Weights of a small mixture-of-experts language model, trained from scratch on English Wikipedia.
Experts: 1536 GELU neurons an expert, a sigmoid router.
Training: a variant of SOAP for the experts, 399M tokens.
Below are experts of layer 16 (counted from 0) of a mixture-of-experts language model. Rows are named router (the router's row for the expert), up (a neuron's input weights, with its number), down (a neuron's output weights, with its number) and show model dimensions 384-447. Each number is 128 + 32 x the weight over its row's rms, rounded and kept within 0 to 255. Numbers have three digits each.
Before each expert's rows: a language model's description of what the expert responds to. This comes from a sample of Wikipedia text that the model never trained on.

# expert 2
Description: Pronouns and species names
router:145088149174149193147114091113117108142140099120161155083080166141069151116111118170099144115169152172105045167180111132086134192122190124149140137108181102075111191146155148228146159128160098
up0:105106111164137152136167166111104153182141119068113087122149110112111111134077099132149144084104133130120109139152129120126131185129146153118085132132112199078120142153177116150113085139135090
down0:155181125150126053127134159082129088071188118158097159154074126136090106123111109099128127155148088153135166132100130086066123127157140126130135123107084146074152126131077099101134177072140117
up1:131104125092141146083111081103081169141130155155170103127162138086144157156142113103114131145162140099134112104112148173180130146116148127060105128109074135123093159178146124109142169093120087
down1:191131113096032121153018171093049096144082064106122110065133169088124127081133127151123180154171146062141069124146124154066078164111131119169118111137140161165095139174136109040130231062099146
up2:097152132124113121133046163104110097149078111171121139195159176065116146144076073165141100100147192098114099146105162172131109097116173115125097133125178142157143142121167083131092091085085161
down2:123133124143168103129075136159149131161131081189147127117129163074179113136154119143139147174128172189122071163104086105179182105136115163187116155178051082137128154183072176111075162138116147
up3:102187138094134113098090196114128156093129130135121101081086136138115157160099214162143081109125143151154146181165060101126060107145097152064145149083094138114022131128154125195169113149150167
down3:122135138049087164132130095169137116133122197135096102162113093115101117097093158141076121125099126071135118067164125119106147088090116148154171146172066116143161141108099120199140119082115127
up4:185106091071141040091113168142086128141084108118143110156082095134126087130083058192160101121115142084119117139165124151148106167121172102087137157142146131102141140103153104156138107156155125
down4:154124121141105063211114183156111125177085100089144132086143115135146158116137170125165144189080156101053131085120105157130162095142125146075147146096132130091103097180163142168184154135112115
up5:130187152142104064102175125172117140162163115092178153108066111102122133135135151093169133142155127071106160108132103122119167180115161180190088130173171085097131101085153137145154147102132156
down5:155138128096124083137090167092175179150080078116160150187124150126143143089090154146077143056149115093135124130107121179138118071112149117145076078120140154235119182156099119127107071134113124
up6:188134136149147133101127138091156156154108129167153112138164138111149124104049195100096143105186120173164155100144112127163094134116131161149141148195147188129089132166140128111130113159139085
down6:117124075122112168136098085115085130150100086092122145061115133137121112165123096169140165098099086134088127131095071110162140178099128145182051115115137132124110095119119135131155141122160117
up7:174174103188090131161178115122126128199155196100148133105160090109171101161123164131077158170095074169131148129161099108132152142144120139113070155088119163153150149124161189174095114178142140
down7:162120113088079121136134125165110141093120128090151061139116107095197113121123101113124129129084126146109136170125119178166169156159173195070083126121124140134161151099134128103093093151150156
up8:113110134113142071122128138133128143164210118124149148184159133120078106090103070125123073133125186123109154118136145164088123113155115170133119175134189110124140106169089105114021149086126142
down8:106142134124091186174110095094120090146108091089097088148171172140139060103116180122167094159147147119153051165149155098155150207142171136140072142096069168069138130104107135133150153159095091
up9:112121097116117151117126119181082141106089109192119102158165133093101180121162121187105126095123219083177118091141119097123137157090080112126095118121088122116113124053154125054119143153089176
down9:154068109117117078153103089121161131140173173118181156136106150116092147142138118113129127081155121122083070119129048123113118143146089150146107061113093122111140096151111094122131106075082130
up10:154176122083148140152130130127136123121153124124184129126059077101173171065105118156097157185174121176124107092139134114129111157104144128142112160132143126117160201147140141143162177118111136
down10:122102109147104170141157115135170130087124147078130150131173133155121151100176127171080130157122172158052071099115117111089172107145144119151136135177097115158089130149072085158110131126130134
up11:137132113121107105089130133137111122078129110145105108133157176108108151132148114136167113144123145131138130149092140097157124132139071112151096160156113140146195129110155162155130171064148098
down11:123115168104170100105155132111073067135094130184066142073126141119146171072138123114143183118144128129119152069110139100165080076140143080118107113094134109109102120107149141059212153117159096
up12:156141083094139116121155111170149132079132199114104114080135094194114129152191167147149107152117150151093119148097130072094108095155103108128163097114123167131154121147127131123100060078067116
down12:126102091086145080072136149129104096089108077096155163104062126103171149159168121135093146151096125146144097128135119111216157142165034135116124146174124157094104185105129141123103102097122190
up13:171173135121148182150168144163186148099165088102151131138114200121079136170134126102111077161171047181128119071155124115150170111171146106120093079183114115123099179182086155106101167128098130
down13:144105144129096159177131183154149101095125136096081113135142138138123139088072184128121111121183062161161097093065183144122139116118141086168125109211133083153148146135134126148153129119091098
up14:145057197112132129087164161093131102150095153128106084152119127130100126102136099205105151094124085147147090118139121068158161135124164104117146150119106112108134164167100069179146130154175067
down14:130055118137152067107103153108109116139119122124108219159133110170111150100084178037111155068127110131151153087082095201221110112144124090138121114085168195153163117084101107121136166112154124
up15:093158126116133115118136139109135110124197105173144124091150171126195135144129146084124114133171160084075141140132120156138087131087130105050152126119080145146122178134123152124166110124073150
down15:158138105037138109187136128156108125173145084087129079200131096166093108098159148101116102103122175145089093115134093124153072117112104111139164146135117128129097110163137117116125043148154141
up16:118129079184145101112107146178136169187059188165119028170174132135131083164094091137053111150044105168115113102131085128097093164197124152159146141106143111090060116116109132113166135118164150
down16:138088124109085102134105161151099129122116092163115127099129141131103127144157142142106152069112141112134166152150166131142141146124131032156154105115180141101103133170117183166102088123050141
up17:173128145166178210136160075104187150169117101198094095089132104136148117137089082148140076113165133135124122119150098158133152129129124170178151122141157184128149138149114170116116150205132142
down17:094132137098085111133157134124117124197103148131133156100110102125093077157121101148061119136135105151142119120131120061134119077089142148099127156189121113165069191127181131138090173142149113
up18:106187140179141165116113105082148082136105149155079157126081115093119149193099148159108112083117235150104155177173084155123137116119167147137111140186086146106102158054192128183160104176174145
down18:083135157128132157172154128107126146140138131143135108145180077070156153143106140146108101088164152087120139157109121184157154176141120083127137153150111156184126153079127132112083130173091176
up19:081092170167137167124097152132108170155119058108097038088173082138067131104163120149131119181180152136069153112132110177149173147157134118136150129136131140110154106123052181145080203107103104
down19:206162198117090154134117179089175158117132125132140153191111109114163134162176186138168149156227150160128129100101069138115145150102162134126133124125136175139141117154125133150100137182172123
up20:125143109181124153177150158157119112098148133155139143114135114116096136074048130089113112104139105135110151124183123154144105154161171121110152104146155087142162169088167104114151200138066161
down20:153103142115165087150136076082092121108143073133093099156158140107161173129148137150114139096135138142105141137177163115157154164179152137137124072089109109110148177146132129174115094135109123
up21:119190116138166172101117081122110121130138126155106102134128102144175101125080159101141150104134159158083116140100141147079079079104094121127115122100039118105159116140156213118144099122131164
down21:127130145220138158096107129139154094147174153161122097158122162142131121091110099095178087156170097146118120165127168109120073148155101146133074148143074097080148086102135109024134127125123145
up22:171125136113168167091103120160161119181106100142114130153137084154105117155166066096102152116079119112123120138124086075156135165113127108100177171144121136076117132122125175128077118145070093
down22:120014164108093076126125114129063110148142126166112123060080107130140203151116089156164145131172089155104088128147114158087105133078135129105148144037096157198109118091090175066141131118126083
up23:137129152114137191140082081142094133130131078094121120125078132148115077161158125107162129167136136131119145113154132063130088148097092186107147087114118088087176141099100098140148135092150093
down23:118089119064175078178100165120137126128137224096149149149104115167119130153096119097134112174118132115138170125125132099113136145061088144101111087107128180125132073182053145124087110125112152
up24:147133142164134094119191149095142120133100139177173076070121163101130162104172104095110110140109101198129121111151100081137139116113160149124141107154096080143098135133023116121165151186161110
down24:121102145112124126098166136121186099163088145124093101100095091101087135106142151103162074155099112092131106156120075111145099192076150079096152110195135119162170104113146153133170151086113132

# expert 0
Description: Names, titles, table entries
router:093124122135185086176143124114120175110176151084114113124149155116171150084193129179115068136113145081129172135110197064152148107183122102123110143153169116114152149103155175142145115151084164
up0:156068138105144105114144108178130114087210164129088055165089167136107104094144082127168107161131141110080096200150175048136142131071088116128133110135120105140135153150083126077157079138145129
down0:093155091158139094141061181162182124127164159085105119098161154184084116081140184196129082094165097148145137173191133122133101189188118169135103105099167121145176162112118068139138100136115093
up1:203075122127167116144093125089149141088201145092104103135151154141151097132139086149123127149166166178155149150159124126155188125131150169097160154149167106185155138137093160163117195104158187
down1:119040145118128109057124119152109100145081165131104156136138120190037100094164107121138149105125090114171132165115114132136068112075157172100115084113094142152095155160129131085179096110105123
up2:142142083186108116165139143191162166135163114138153076145176086175143168132138077086065106162109110105175150103144153124113089116109136124100088122120154108091137140148161095103106136090155116
down2:126128211123135172114078160144136137155101144165138103085169167145119063073093190179129114220098070154169106084104111078166123165128084094107121119069071132151112110110126099150131142123102118
up3:109116152157187116106178055137134199111176120123195124063102172134034086097125118171178140113135127176121128167159096123105098116162099132124089106141136123144190109122146096089172121081127149
down3:169138162099127167098128153144164129123084102139180149084115135073155176119175130124138138103091040102117176135152136096156057160091140126149097136099144151178097127120140133136134088155124135
up4:146100104082137110131080079157079151136110061120121099098163082185100109128114100119060128115104126113129112186130114147143151129174116087140132107106188143097090138047160130131143110140142153
down4:070156137126130154093181166152132181102144124157099149136122155126221130113113128157135128114147105170150131115129160132139097145190197148152130117093086148126094196076125101130163144088116081
up5:130120164121119124104153116110087162090111118104134136148156159089131130121152197132190112142120078100139129146171141087118150088132125099137150113138095135168150151131138121097136110167146135
down5:179126129112136112147144195182135089087186117094100131169075123142172137181136211131133105089137118100180145107131153220157138110152182175126143148132169135176125089137085105082127168156111197
up6:121122140151170087161147109070111143059093129058127133137146117132154149108162141111195148174145120133097127124125124156122159061132168135132097130175127117085086142132110076082136146163135170
down6:144087135132162201131170186106132120151081057144130145117131079123184108119106109078105118162086094124082147102086117132099084148046197166144151171134137153170171117130171042180144171082110160
up7:154141094145187166150109129134112108153116107144104145078100077097133152104118168154165116128081140113163102150158100124101133163173086056128125123158058083145159121164167169129139126106140120
down7:135200117115118097136113099159154155157072039111190101159135106133181159111179152151138153141153135109133173171098130113122191095141104167063123146109039149119125086146118089122142145106135154
up8:143147174112121142142135118198126097115102137115104078102132112155129115153139204155108129169119096106159060099141068120087163188143173156150183136161090102112171127116143147100105174156154133
down8:130140120128074104156152086133146118124165143149150116104160085165124155168117104128181147110082130150123129134143137108111152100093064097055156127073074100141118149160141140173114116078150155
up9:131193117089079136183151117086109088157130145070092095106153105134144090116111143105137124150112137155105116102133062155105089192090099160146115141132120132098133157081176112114198108099106112
down9:137123109162126178150119148103106136124134100092104171092142139149087154091098155135141171148095135105135116060116089184052170083145125079164116163117034151096115146142088134091162151088129108
up10:139152139138111122104095125127101153139191166113129146108116076080118155126130126130095124179070059160102088136129148112172144111129134159139088095124160097125140142096113096150158114164171148
down10:136145097096121099114134088134132136130093093125117110194141108114196123103103155134101067127073087094096100134150096135129108084124167147104097122111095113180091112181111166158148160135050110
up11:072168140128096156113153135113153191120141115184073148098179090148173142170158164100136059153130154093112121141093129151112127094112165162027113154115129154114148138144113120201103187124166111
down11:100172170166145129094199140122148132095129108163125111145145071111099130138186166130190123136160158138121152098110132118127166115164146065102162134127095084137084084149069084173140097199122073
up12:097118125109097171064091135150102158141122104122087164095095189164181115129116157121111127072093135126140135098101132126117165154076147174103152145141143126108219133184124095105190073112055106
down12:183111105145057169136133107134154133152092095125114154100163175137039101162138140139150130083143129144134143115055144111107095089064103138122143158104143127055121084149144161093072087105074119
up13:158121101160101137088130133134124158181121159176127150125133131174133137189106154179175183048132145142090170106122145108107100075189118119107182123124184154110119143135126107095131095096109129
down13:123117170117130173133102109141162173157111129138131100143114148109128159115128183161178155190154160111104122103102139162110143152086176091178116095163147124159104123123183135160142103110091176
up14:171090119136156168086136125161104129191130134145105156078123110115100149063083104145102171093174075087159161101148081091147145136110096155076147114115088098158108112112065205175145133093117077
down14:159125153107160117132141035144142095139187128093111131157104100138072149131071125150165061117196127155121190111116102099063111151108131121143161113146132113118126095158122115117111128108144157
up15:088168079035154063093097137124123107096167129125123121111117183148083136141157113104112121173137153166200182128090129145096076138132090074107080107103164049133067090102095118104131112139172153
down15:182181113122175099143152142096086117067145120082149053126172088097143079093095149142141137122113103110173117133159129124157160147152163151169126085161100133121098058128170106148137123132137069
up16:134143156110195124147116143090064146110110168117161149138155083117163122130134125097167136146137138138130161087153193160087080170117142102095105143061158108072096149083125191172121176029154075
down16:145161145122141175115076159129126124098129058161103126061120147110171213160124105116132125043132117157157097168157097148100065153106155120100181104096152084139131136119150068164131130021081128
up17:090135185101096095058083114161133168143136110058038154095166182181107145142189172154128114107145159189105093061136124132165116101109084132159113124132145161089144180120124134143143153130134069
down17:123112127146125117095081101141133146112161143127180138147104102116178112130115188090108166131086140123172119127158100102125062106118094122068105093106084096158054127136138118121133138087142113
up18:112141090117148112128068146104122119097140163168107129096155127113114129108138058127114075122079144148151184086145148132172123100141101084180098144103106104127098185102082135148153138117162135
down18:152083110162087119053094112138168141139070152105103186104108165102123117083105123155171075091147175076130096107125079078112073149097115151197096098172118108102132169143084126148165143126164159
up19:159123175124078130160129079113148123200173131091161118111170101153190107149077060114146097123102081162175099162179140118137114163118139101136164088113158145137113179146077150154168146178136149
down19:179163119142065099132085114133160118161120159038101160098112117105173151094185151124117147162166149095128117109115116144109163124118112158210176182138147095171130121157088066073097115111126149
up20:136125092118126122168124138113093193116126035038127186144155128062138139108161125097146165156068124135108142134104129070128147138090074146075107061145124135133122129123121120069136126093090163
down20:093109196091182081112166066138070135136102139106102130176132153135107139157177180112124155085142209179158130092107149136129117127104055144139115128131094110046160098103166091131174066162189096
up21:104181135142174140152127042123171137128132150136099102150135094137132047155144102117135172089124241130137166133152147082123163159124179193070095130201062099113138114178148149160175152108147117
down21:120136133164129190154124116095172139132169110137103119133099085081114133103213096128121168163181155154131178160140178082162183138117210184107108099112133074094102151084146165052180114082131161
up22:056150121141138155130126195138071064130103158119130141107180108111131193137121142157139134132147119121177115137153110109155068103155130207134139153102201149116105126156082076151127130121177107
down22:117114156168135211173070162127148109088128159096094144123115119161106117098121087160161128115104104144165129104126119132128142167151130158154073151138136085121111131172128083205116039097131102
up23:194155097097134163114114104079093157138083148098113109112107094116120092096112103163098121125155146064131191135139180149090151064145150134139156127206166131120121133120154121083088112139021163
down23:158108198102158136145139104121075135123095144137140084195048115162108098084052142161112082173148161120123159079126144110097161080072162092160160129117090130122190093135104152130108089122128124
up24:105109092107113141087140113126168145214109141126160212131148094132088109126200151126167147164167133135113095190117114190148095119098149170071135082141126148106156155183178067131167117092095101
down24:129141127104116090114125130078126145141152149143165142189152125114132068143143073123085132098180149091118126108080154177125151114155105084149097053135089108163063131124164112136136075130116138

# expert 1
Description: Table and layout markup
router:088126108120057106111164066091099113159101099134093139172165061120194130104130104104109165130139117139123142166105182148138153082174172183135108105112099147177163109073122148107067171171089099
up0:102171159143170150130111181144133116134134144113122092126098128078070138135102080137106122112094170118112079175128140118194088116125108176136139105115146126104163102083115126173064161094131120
down0:081124084157095086129142133144141159129121163133147119129145116147123121207088154136060101144125206161181112183086083121086196150158094124129125153133109125127136181124135134167141113164128095
up1:156162138156162106115143140117124145176079097148100062095171106175104085177130117068133086106145145094124165074147092096131116184155109139120095142091160115179075060121192138125139153153126136
down1:128116105162122141144112125152121162137130108134161130151194157122153158204084179074142138092120138068118095126160078186100140129156093097133064186104126103118032127134091129099128105133133170
up2:141130176174104116089170109156094130106090126092150168124134075101190087120136155147190191190134097157123075134124143107132123103116126102171105088136112107153128187166102078117136070058141203
down2:055121105131103141125135164122176098131116187153134100209126152131099214181054150157130188124167188140117141167147134128125107098142124100099140124136147134124147115142132091181102134077116121
up3:099153156166172210117164094043085109129156154149117152149126115132110110104115140067139155107092086125187147153139107103109078096143124164148088136086133096110124150081175088108146091143157102
down3:105088123104149107110112104164096115141126120188162126146108120154150133118174121147124168132128134107137092082102099139147111184165073155099140108126132169124159113144165150139147141172191146
up4:059146089112123104106152143076091118150085073085161118118191111114088143095134133117129121128115182171102133156066079133095105150111163093104169078152071158163110108127111083154115116128128124
down4:129106164117112176144094092164073083140106140096075120126082187154082140201133145110118126163124113154116104097140107147170112129170092172136070100123072109117129133133124110135130142114119207
up5:111063121078155179148143148143132119123087151184113134086107075166122191113138147109099126161138103150119109102178117103068113169131146173162128127127113147136097116165129154163166086099117092
down5:150143132196146139157076138140101122057132189143145176175109155090132138161123090154139067146109131117121164152110114143112103166099149141172158161171167091137127121108171089105101174146157145
up6:134126162110104147165102140065222131109136162154155134145124087123126064144120094110078118111084116178180115178149106129127164115145140117096179038091102095082112135187131153125099075099095101
down6:090123133061133093181133110128124136155140111161155149130164178139146096189059171101181129102152159136138156106083151143134135085143102103132168138109186167165168131070119119114199139080090156
up7:132101062076046129161173137106090081139137126095112211177148207138079109167067113145119109096084146146153193177139109092179120095139121067150113119106161100090137199167137104118073208159144084
down7:156105169128192109186120135128140051113103099086076115120132119069169114134153130072090111094158113112106102138132141192094137204097156138103145112169100104107152130151081094126114106078115105
up8:136103111170116117125082095123099175167128095208116116173180127171135140129128131134130131138165081144125121126115142171102170122123121105156124116094171172139126123145117177141170139116138159
down8:030180125164121095162174120151125195188210194173111142130133149111139146103152097168122102199112168130134139109131124095163176127121151183113169096091183141090109114133116135099113116127139134
up9:049131141170175110118139091088168150062119118147127121114161188153155158141131088135193106089183104138115157117043105105092101133158160114092126145077143084158111071118111161145110117134128135
down9:097166196133111109009182090132105156124092167155124119155186181097145111106177108088137117195169141132134095157149135122068087099084127139117102103123149182143085167211074105129080102150095184
up10:117131131137130076113124112118130132199171143103091102073097124165176109127128187069108126120104138157145142097098136090155117046115116129103069117099157157097140117050134120164109167136169117
down10:089116137139159113101136094083079148132158133126168116173071106153146151148163115170167114138136133124048138114169086130135122173079111109131060168100071163097145105133104148158184138127101197
up11:048136138121135151091130162065177144172126149106164124089138080153089165115187157129172105108123086075156086097137147106148081144134152128145108117149135068175102140137162128100155084175147144
down11:092103078144099136129160089108098169140123131126162116076139076081092091072112161132098107100162133111117135140119130163108066118124108120156124078154062152180191119151168111111117129156065137
up12:144148120151090099072114212153124139081145134150115160077142123114136103118082099127075104199093140072106106098144101155094107103143094132086174149141191167113139178144132116070083201083200111
down12:167121099094094094121106129123114113093111113156128052117116071103116135098118092074127158119096149115075154091192126106075113180081208152149129071151130114138170140117149129088150149142151152
up13:138156146118103147133170099064137169133145087160162135098108133116101147111136149109138126066160086148103146148128089123078096200136106129133069148137163164148183153196111079145151131148132101
down13:113138164181117142195104166086119147213051091132149119147069165101147151165088111073119080192157193153212081113097077148145093138163083155130106136108153173132118069091105117133156157130142128
up14:081123065120080141145158086183088150112077221082088107164190161116179104091148152110090093135170143087168086119119126183151135096154126118155094110122078083164130095071121128186065158106115131
down14:126119087082091124117158095185090112114143111150175123140069144123175131117096130137110091151131108158201149200171129062158091120148105139135139111102132114055124166073127144123116154110202186
up15:112160172169115083115108204147146146186181160130081063115131109089130125146122124114133141150208116123164077164106106164135111133060148126172098105110054149065109086157177141158148130101117090
down15:074113168118151134151124195119116125130167112157102194150095160130128135121117124066122121140124114099144135162133156160104090154133139105196123162069114146123123126082104129189115108126146157
up16:113066068080124164078088120105149164124117079103165125080089136151156166164157129165176109074122130091143150159131036160107152153147179134148157074121073168174193083169088105140135178075118135
down16:098180116130147156113102182124128161161107121126131140101140106153143125117122084136152102086116154167126150161119125124076129150108176140155099088140089154076095107143118202093118206069131119
up17:108079059120102122136123134114062099129137133138137118182111068168123144137111056079109112195096133139156110092133122138154134099151143085121131162069140125118107075159157132113160111158162097
down17:090094116125148078168077114154104128095122148189135173098136151111122151152121163073112108149052103089105161190171175106135086159119113073104098065138168074198127187132107187048072112137142111
up18:149072173107106091121162150119092112128109092085133090059115191150136149094065090083124087111145098155064151110131118121076097122159109117134135091170143068150176091154124169143130084069166063
down18:098088187160135139075186153088127130101129148159123160088096162112119109171131158137206152135113131192117109152132146158097124118135146172129090206150105121139121124167155145181073073122099127
up19:136059115100063097143136133102113130138069161167087134127167127166139144136138083114084063147174158098125138171154184167158146133126139149123152091123172169169152150099092134125073121144096168
down19:140148196083112104148142053122084162149113129053124123152165087208189102123098131136098127151121102128148150096183093130114122134131108136131108117124125114111138121130125159199145171111146141
up20:147090109096129200080172168127131130111110167159137135127101070128137111161070181144106127069106133163135135173147118211152178106108073104021076179140130164112159146147106130196207147176159132
down20:171069114068127160098112125145163139171117136081170156116163111112094113063149089168109110149126152098093115104173130088070123127141125092102189144150123156131127132093121081083160133203128096
up21:141137158127191134134145163156150147091121129103158145136212176081157134158172124118132126105118115113156089136141091143098131086083106147104143160100156214113163137131174067126104149119090131
down21:135125125160091157132176162208128157114131163144144101132132111225115157114128118150174138142136148098142095154123100101139119199129093139095140156101116077141152116142080050128101128140106143
up22:095116143165120073186119141140102113109069051098160111129113129149163117101164077166072075167082137095156126164177125091127111103063152113105144106138126155091100093102134143114125117112118104
down22:131148153108179170163112133164085141072143109160086086127139162148060134113098129100137120116078068065110164145080178101148103109142057147158176116116125110134080144142117149176097110077106107
up23:085097177131122070186098092127158115162115096112120136086096057100113110112097137144087137147121133150161098129115111200179133126105142132127156161119107096094136123133156145171138095110102162
down23:142197142186126120114199192150103134155114131119069109117068113139124140153115130083140098151138173120103156135149102097188162083120135112141189163173118124136088104082136118127182146179161151
up24:179121189128104145068108123122128182212110107140142146188152106123114099171102139116105141175125128156173083173075142173161166096172111151066121122175100114169118106130109161125117122177129124
down24:173159080134191090169074190074112083104120150097169103099161159170103123072165195112139143129065097131125148124123089138107174141096172124061120142096113157195099132151097069120145090116140118

# expert 3
Description: Common words and suffixes
router:140114111121135048131112187159120135094093120169077132135156132155122109176157119152115161131165122139193133060123087157132072097137105132097145087063078150176122072117145132090132134100204142
up0:067125110072120132154096151070139142153130132107118126098188137123031131165105124151127111157135165094173135195161160076075153128135125135166116173119142063143141198136136090081154094088115130
down0:107115129147146088151127128163119063151134157133116153100153160088103085144112138101186090123110162120124110121099130171115153118117128133125135152090125051087164100121126083132096137191140135
up1:149160153130131044138073158121182080117168185112085119147100099047164103129145136122121173130107087192116148136157163109169124068152170114095122128158104130178062120160092100145147085154128158
down1:119170142168078128169131179170161157159107171155082122098149147088143169151141107115144103147079088113152103103092145135133126143166146102165196140164067092125124167071077085151143146143147091
up2:090152131094121147142104148133090100166102106151121112139137189108198128133132125151064140151138114166141068154083102147080108135107106079154164135158108151155150070092123066147100122100130136
down2:098141173100173173129098155172104075115089160126107096170163124070110080129122117057155136147191108192066117183160051152143098183169063179101155126135096088181126104155094137167134134105104059
up3:186108109136177134109180143167138086060162090109135116142078185143067180084126139096196129079122171137206153073148100163097099138137053098131139084164127069098143092127157138085127214148105072
down3:135096150113116093143128124113177100173160165113103078130135183122127063072147074131153167110062133138076201110069093139077135091148103140178062172168185044100196092100149134179161097140200146
up4:118131132092100099105176104153117121125089061079132069053117109117104143150104099159131057120106139085124132078174138144145153084132153156179188138084141193218137103112132108121170112093145116
down4:130187201126114103138133142111168159079126143123149136111184119125163109118119175104110161085112116080089165132085178170106168141110092091140118150095210130134070144100113097121074142094150128
up5:123090128181103113067121101132142090128204156085122116124108143149104082159129157138108094190127073159177128132157116169202135076120097130077092131132107099104176122123198110165177155102167186
down5:141104083147083037135073152191144112133144114147058086154128131085188099153094096111136134099173074138147102140165133140185175144119149104104124145164166127059123154138160112111090084124122182
up6:158088126174070090159146154099126181180111156137136083118108180164059100136150116136127123081134104140079080126143090105177155104105092065086071094097130076124074162089103149120084108157104126
down6:087097156161167161146194095130186128201156141127156083125142133083113147096111102153145133148142133142060152142114086048111173116081124083163134145109165137108144130111079112112106141152091082
up7:144086092176167141099187112148144163172151145077113147119119148113124144042109126114151102156116064112115139097161149144183111099118077130116093097092075134102163046108161140114087109108082129
down7:209079136119100141193133122115109146138133168114109162111140143117131117111132145101137187091103147108168150137133131158123133106110105128156156114157095164094100126132082126108165114153141180
up8:131129128157121152112125129042161118115128158154056155164115099118180104113173129145134131151122121111176130137099132135126114111124164107085114175143106191175125053138161155095137121122102174
down8:161125122089121115183118134104149161122108149161117141159044082114133146082153135165157150146145126115140075142136105171097131164100155071145137143121115106071118144134157126136193101152094138
up9:123072107125147122085122128103086119128179142096112104149118145131107156184096087176155200096144065158102112178172110120090103152114175126119138129167080149086117153101129119122088130092193166
down9:136140133136073099137067143190160096035153162064133126149108131136160164091097169143130202128159143128141107181162156208120131079111135118125107089102094108105121093120111147113186150173131156
up10:199130147109109089171091142083105153152131055178102100084117125119114176047124101150189118085154168136154147135095109162140157089143121097095147130120111105138142113110154119096130096141097113
down10:190115147077109117125110087132066080117138121169078117113105138146071196085170107157148075154144147138111142140068137109145144110102128064105102150091130129154156101097191089119075103074104051
up11:151174095136153125158131123137110088140124128147105167167158103073129122194185078130133177112155217142115098152133136103133103131123115146149152142145097110094117072070148146186183162158119143
down11:144144173132103132113120107114182175185127093147151180158163161122095071196118109081119095122133063113084159113111100106120110063133140100096125138122125088130160075077105093157125084179082100
up12:156167139145119133123079168125106177160111120107122104068125090192166199141102072160138105134120093134092099113119114138139108108136096171167121100103105119158133106126130145188155132119141128
down12:139164122125198142115100141141133135192104121182118130111092118111150150126130194121123190188150094153119117132117080137119149165120110051126164144152093108148112079161133094176126105115145132
up13:129091110165163183157132145121153113133190096109049107161128082088125107139166105158114179077148162155129107131129138148158078141172121161123138166078150079106125134105108185175132119096150113
down13:148084187115138140140097182142139173156131130179107165129127132134138184136117101162092133077101122114104130157136178135105183128168179119079161135106169130117146125137101088146155122138134073
up14:083148158129089134133134122076103122164110136124161103112126205166185092147116159132094178155153091099129147104124092131144126179068132139073077082172124135111149124119129112095083121123156136
down14:123155104112143121116172133198056124118090103057111160132157150131120179163045087135098169043129124145145173127131096133134091168174134144072051108155124082155166097134138071143100065115086085
up15:078086173140115114148130107082171032189138203085076087162138132107202059101093065126108119121136199108141194105167103127129099151091102172097103131161146155128150100135150077157154137134143120
down15:140094151075145106100148100083199113121121073071161145124119122081156129156157165170133139151140120137132120145112078125130143158081150198181123139173097084122166117163105101102132106128129091
up16:170143071104162096141137138115076163134160138121100156136071179111115145111104139128143078174149087126103083117143139162131154111207119096121171067161101111144166137126169165114111106128132127
down16:168192138120140135092115148110115183182081128129111135149137117105132138153142158107136118140172172134096146068130077120132137144166137163119069147170129110140094124060158127097101145101142177
up17:097094099160131133107149079111139155108143147119069122080092150091063109130185139111178146126131113147145127083123079107151109134195130159116142136142091133124118116132136112177110112142096129
down17:156102124139091117096140167153123124196133134125108141154151118134149106145164146137088136123138164117174146084103181118180143094133103108146188106097063191168107113155097104161127149159120109
up18:105105094115137122129113109137119180184111138058137096082166129230162117062116110099116166181154063107204104097135101141124102149159100182116123101110182069152138095163115114174098116141153133
down18:149113106062046136129183114182118149079121148207116118169095167128128113098143118110166116168048139130069113145128099119144108107149095138134109107150106091125053099115120149152149133144097145
up19:108124135196134127096133131130119100161148068231123156112120146090123134216100167152156095113183166087153145118109153113122104074121183074149106082140198114156110123067098151105126110158113133
down19:145098132150082142114091088146171117131132198208187158173107119130143171106129146117144123152154101112154145166146101131132155137132115060089127154109150097098099073179124144133136140126138091
up20:143149067108147175126116138122167123114184117098040068167082126174145107169104102110141048141180073157160140099121191144148092128103155171141157127081100193112122089124204145121129102148193197
down20:137106101095124135158187113126122110119110148112074125167120109087150112137075178095109077121138108161159127092080102093135134109084081111137167133110120130051128108076144156129062050163141130
up21:124086140126096153145072092099086158108170118110126162172153170132078145182130202130114083178140146072156115076091126164142166163115106127167129140116109147120142148171170133095096116123190061
down21:118080089182139111070128166161037101109129119128134101144166107124160126144113185197102131133151119137100166135108157094120151142122091088201141113155103191098188117090089134071062110179133150
up22:148120073120108164093074198126157109170110115135112095099097111153117132128181070127119084124106114077091170146126134146150167129160148153116078071111098177091132127082128135100091117137137145
down22:102108125130072124117173131150115116134139077144115099177110149136125165147168063090164090126086116065091168156127126145203150132140162129089079160155134103116149179137147160175131112137094188
up23:162198102121134162107114108144142094091097101131148126145106090113129101155148176163119178105127110160117109104113120097108070159147160120052054111073114122140097095127108129098116143104179100
down23:084096088125126073120134126133126165114134185143133106102131107150138130132138135113063113148147144123112129085118156116140130132147160167098152105080098078162184066080067128142076122107122085
up24:103098134108136053096127150077114188111105133098147136239129189102108100055145118101166166179050116145192172109142113125089151175118142107116085071109121134143165095126098149070109152077124119
down24:118123077143116127110167092114137157095112197109127127144135165145165128136168144129161130139142121154160083118160163136109131122139048075164131142151148169135161201142140135129111078091144116